{
  "n_layer": 13,
  "n_experts": 128,
  "d_expert": 32,
  "d_shared_expert": 0,
  "activation": "bilinear",
  "balance_bias": false,
  "vocab_size": 10045,
  "norm_eps": 1e-05,
  "beta2": 0.98,
  "grad_clip": 1.0,
  "seq_len": 1024,
  "train_tokens": 287700000,
  "steps": 8780,
  "dataset": "wikipedia_en"
}
Below are experts of layer 10 (counted from 0) of a mixture-of-experts language model. Rows are named router (the router's row for the expert) and show model dimensions 0-63. Each number is 128 + 32 x the weight over its row's rms, rounded and kept within 0 to 255. Numbers have three digits each.
Before each expert's rows: "comes after" lists some tokens at least twice as common just before its tokens as in all text. This comes from a sample of Wikipedia text that the model never trained on. Tokens count by the router's weight.

# expert 60
comes after: "\n", "|", "-", ".", "=", "s."
router:182159154077137054211134094159140112042125160101111067133133089119157109148148126133131136072141085087149111125109104143149067118076178114163104141099103152146158161163104130158184139085135064

# expert 84
comes after: " ", " 0", ")", " 1", " 2", "\""
router:146133120110144106161170005148152126108076160122086133100143103149169114135118168125102155104126100112211131126117097132159176150151207124174110173118103130099194176111104123118160180129093106

# expert 42
comes after: "\n", " |", ".", " =", ")", "==="
router:143138125125123125209186096156133123083066133093083131118144123117159106129115137121139075056111108164150154162141126214167126080157117111132115144163120159113185123100126084128165146103126082

# expert 45
comes after: " ", " 0", " 1", " —", " 2", ")"
router:160178100081120122165158004149192133099059152066103116119161089144189079125068143129113164064126093122189111146110108156162144162121180098188146169109091106106146142128114095132150172109095120

# expert 54
comes after: " |", " the", "|", ";", ":", " a"
router:166156150158107110192120047170121148112034130095047081163181121118172109130082179107138099135119106110133116139116115191170088119145163150124137141105096170121156121144122115096127155141134106

# expert 3
comes after: " the", " of", " in", " and", "-", ","
router:126169184013156120164158121191116121095128107075153055127138070175169149186172171126094158114166107128172110142150118107135005154155150103121118134119116152112148120163125123169180176143112077

# expert 28
comes after: " |", " 1", " C", ";", " 3", " 4"
router:096136146126145063174123035133141149086056159103115085151192064083157046116120153210157160121179087144161096128168115153146074111165173120149120190120120118094120143093133129127167150147142135

# expert 21
comes after: " ", ")", " 0", ".", "|", " 1"
router:129146156117158085180103056155132152080037144075109072133182094079178055110095132165165147098144071127166113144146093166159073129145174114139147179130111114087149137105124114135146171126136122

# expert 87
comes after: " |", "|", ":", "′", " $", "°"
router:173182097142091087212142070119155161106131155115061098133137108114214122129075151141136129136109121135115093112129125134146092161123185130167132145083117200101148164142116153127072161104129101

# expert 49
comes after: " in", " on", " In", "In", " January", "|"
router:163150111069129115198151031162137149105094191153111084113126112105159095104115162144149092068165091141196132138158071108110080102121225085142126181096103145118116137106147158145141143118127102

# expert 102
comes after: " of", " the", "-", " and", "|", ":"
router:164158137072113075155115095190159135093127118077152077150135125157168115126175179160115110099122097123169138131162100176116004107177168138133116136097126132101135114171109124151157121130153088

# expert 47
comes after: "\n", "-", "|", "==", " =", " •"
router:172152158044156086165126095180205103055081166103111084102115089195188138165085120106081121077118121084119130117120116154120068127098205098160148143128124150155136114153106117114123135084151140

# expert 44
comes after: " the", " a", " of", " and", " The", " an"
router:158155163094149087151134085170157124068120148132099026145103076099177144135132171133118138097141115152155104193154106165144073114167180173141111191151127180147174105137153128084110129062108108

# expert 123
comes after: " M", " H", " F", " D", " P", " G"
router:182139147078132071156177073157166157104087154088097054154114134135163087147140160098131168050163087170135117133151148104179082117098154143140125144147091143117200176174138145155183110082094143

# expert 50
comes after: ".", " as", " that", " is", ",", " with"
router:131149109059105098217170072179151138102108169045115072117148078126113124165154142137145097054148088126136128105114069134108072123125183133127140161080085163095182145108103106102138145079077097

# expert 126
comes after: " |", " (", ";", " /", " ", "("
router:142188148125186071174124078133161136071089142081120109139195092148135151138134130141118181109132121105127098144163100169124020147175207110114120160086155107114159154100078126152166144145154110

# expert 36
comes after: " |", " 0", ";", " 3", " 4", " 5"
router:134181133141113096222125018108137149108087150108090140120173095106185149086070188160159145094117110119133115080175143150166058156126166145128119187089088136094136154107114136121172139124110113

# expert 122
comes after: " |", ",", ";", ":", " L", "s,"
router:143137137097159100142163073129142126121107157117117088144172083121172147149113144154119110125108097124133094128125116124134063120150241109146090211137109161130140163121121108109203151150099042

# expert 15
comes after: " |", "|", ":", " on", " for", ";"
router:133150114144107101188168063136119163105079123140101049147134076126209114150106127133151096103104106112126098144091120155130067145129160103111154136087111144104128131143133178097132151114124073

# expert 26
comes after: "\n", "-", "\n ", " Title", " Party", " Candidate"
router:139146119053163104183132065137111148112117153078152092084142092148148081121076136111152101108131131113118128107108142114193112122118170107145128204112106110107186146082083113125128208118169119

# expert 88
comes after: " in", " of", " the", " and", ",", " to"
router:119129148121154069182120066149181149087098123095075065108138104133159072153094166150134126133104093119145129167153113100146057091143168098156107166120107140093164122132123108090148160156139055

# expert 37
comes after: " |", "-", " of", " by", ":", ","
router:130150171073126094156138073126105159063129202143122041123135061139175102133128164137130171093134111122124141151136125123146071167175160148137129186104050125101176140143103097141163120133123054

# expert 25
comes after: " he", " was", " to", " and", " He", " who"
router:136156181093146134226195100159158067136083157120152084106131138160201182154159148138176129091100101113129112141165132132136057104106192142172103133151109094111101156086095112178159130124115109

# expert 53
comes after: " a", " the", " his", "-", "|", " The"
router:143150150091177096163113072173131114098108169143144032129125066169208162151090127101120114091087150144106078141139104144144084138124181136169144167125099149155143142119111083156152137107090084

# expert 32
comes after: " the", " in", " of", " The", "The", " a"
router:162184138092171092172135071173144134111126181129140041112082110116179117131128168128131088125138109139102104127149114105167070137127165113153071178105101174117170157143149111115177140064094041

# expert 75
comes after: " of", " and", " to", " in", " for", " with"
router:137182185078161108182154084188175135082112100130133069116157056148153144103139128131161155065117102128151124156113114129142019145152164142128121172133140129084151158140133117114142178130093078

# expert 114
comes after: "-", "|", "\n", " /", ":", " •"
router:191167146080197070185122074175174135078058186084139077058128106170185125114082171130100113121086114098118095113081107151136081148069175125132132142120153136168172107117125137120097137110157127

# expert 119
comes after: " T", " C", " N", " t", " c", " P"
router:133156179079138129142173081132180181086119152090118078108166059163164102137113163101129144068130120165140121112173128115201010120143119145173090161109124154132141144125117103148143150103065151

# expert 12
comes after: " ", " 0", ")", " 1", " 2", "5"
router:162141144115135094196165009118185120085063174117110126108166116113186090135114167139116170085118094095186115088137122144188139159131167143172126151153094105104150161131078097127169157107102087

# expert 91
comes after: " |", " 0", " ", "1", "2", "7"
router:123137150133156067189127090144121166088046155077092072129180103081185056107092133163161154085143079128159114128150087164173075132155179121139155173124100102087159136102107099130149178125152119

# expert 5
comes after: " of", " in", " to", " for", " at", " on"
router:153155123029091066198189093184193163098094192052093062138131074126098095152130127131129105106118066129168117123133133141084126114151168151157121137126094142100135163141114161092131162089101103

# expert 101
comes after: " D", " M", " P", " d", " O", " F"
router:141125132083138083176146032165136143053112160088094053149181125089150136148117155134141157073115129151163111159147064147156097120113089131153114151083095125106185168091131151150111203098150134

# expert 16
comes after: "\n", "-", "\n ", " there", ").", " No."
router:152142142072136111186154059140131101097140167102120111073139098143201116164132098102135134094129057102140104104108082156172121083093187126147140162075061121140163153134103137112145144118153099

# expert 112
comes after: " the", " a", " his", "'s", " and", " an"
router:139158176101190024167119047125145121132092147095134037126160078109210110114082147157130134082122119151146102129111106121169082125147167149165197169153110128101185118140136095109138133122119111

# expert 6
comes after: " of", "\n", " in", " to", " for", " at"
router:152167122059099069198175067154149122065102190092063118118114082104107080137114141162164120120123080138172104124151083129105120122129130125110096159137078111110122139140120142124139148140164117

# expert 31
comes after: " to", ",", " and", " he", " who", " also"
router:173171150072124054230181078168160157112106174107116099136100118139183150169146104149154097117094110103119076138131089145166065104109184107162064160124079134136139118137097142189165125129061063

# expert 90
comes after: " |", "\n", ";", ":", " –", " /"
router:138148124109192108191137066121151128078072161084118121126145069151198158152120119152137144091126112105117108136144096148167070096134217081092147173106104159158112144109112134133174149132154111

# expert 115
comes after: " |", "\"", " (", " /", ")", "("
router:150153185142163071173133068130136124149067161104144102098190083119167145157125134157122163135137093115165110106118092138159057094125134139175121143133135146122104177104081129136171094139169127

# expert 121
comes after: "\n", " |", ".", "==", " =", " =="
router:159143107112117110200178100151149117039094149123062108128124107140139122150105116116130072053123129154143141123122091178148125094166139118183132172153094163102167145106112086178146145121134084

# expert 38
comes after: "-", " |", " of", "=", "|", " by"
router:168144172075156084173131112186126147073166154090148051118142086139157096151172171153099146101150089097142121127145128134137001148136186133145114157104097138135185137176094103165190160112121056

# expert 57
comes after: " the", " The", " a", "The", " an", " this"
router:121152158063150076158151072156136108086107154113156032122131068140184123104144170133128143113096110141122070111150137103170052104121175104146119142102070146121145125115184100134158111072114052

# expert 99
comes after: "\n", "==", ".", " ==", "===", " ==="
router:155150113019104092184163084188175160086091193058116108103075084149141191181128093083122083039137096099152121109146098130115080177166145147161107212133080132089151158124137099120157131137134128

# expert 13
comes after: " was", " is", " were", " be", " been", " are"
router:196123124099127067226171081125126099025106171110100060101143128123158158122122162152122104112131071150097082175136133112144068115125163109177115173157110105124164135144155103144145143098114105

# expert 83
comes after: "\n", "-", "==See", "==", " /", "Personal"
router:188168193054134094177136072138154112111115138070091119085159097186178118160097092117106144109143106132126139120122098146147096142124193117138172130128066088165123187100105146088093123096151117

# expert 111
comes after: "\n", ".", "==", "===", " ==", "s."
router:147164108115125096154146090164118183079111183081062109130124122148167109148131123129180153055113105127131114138101075140160116156167147133162113177124089147088185167112164087163122151125131085

# expert 59
comes after: " was", " and", " were", " is", " be", " are"
router:123175179129210118202122065140145101079061131093129072109160075135157124079106159143176160106135104117141109161169107107129027139153166117145142163139130115078124146123117116150155144145141142

# expert 65
comes after: " the", " a", " The", " an", "'s", " and"
router:140162180045163113150143108185141110097128110096161037142129065198180132135175184104086140103154083140160108149139112142166019102135164118139104145135104161107126114114132108140148157082098067

# expert 108
comes after: " of", " as", " is", " in", " to", " with"
router:109175102078123076189139041145131143100078150124077125131160060125131117176129158156142116078125094116141126127135109161129076110170130115100142151107065124046193120138084150119144165100080095

# expert 22
comes after: "\n", "-", "|", ":", " at", " –"
router:139128237079178100186136080110140134058127139099114114131140065164174128163153142158120159079145076101153113131173117133144084117134173144097104211132072092112108130116099155122126140157160128

# expert 100
comes after: "\n", " Ch", " sh", " ch", " c", "h"
router:124125139122177085171115054169099166078064136094104077143177080098193083102107122154142127096116111096152098146130109145173092144121142098138163196137120140090143132109092095131128182128170118

# expert 81
comes after: " a", " the", " of", " in", " was", " for"
router:178172125049136083219156096180124110060106169093106052111129096107137142154122140152146117125103080168149094189167121157126075121177137143174100165110157136146176142169149128142132116106142111

# expert 24
comes after: "\n", "-", ".", "|", " \"", " ("
router:170225160052147136204136087146183119058116114102115079081146052116145156117143125152140142098113081124148092106104112150128050133112188135151149134146153127121132144145126101174156138108173130

# expert 93
comes after: " S", " B", " P", " M", " ", " b"
router:139144143077150122202171080123134180088117110054076042126180082138164113166127116138144173096138114112148133171116151152092079150125169127164132185140165160105159121141105176157219139131131106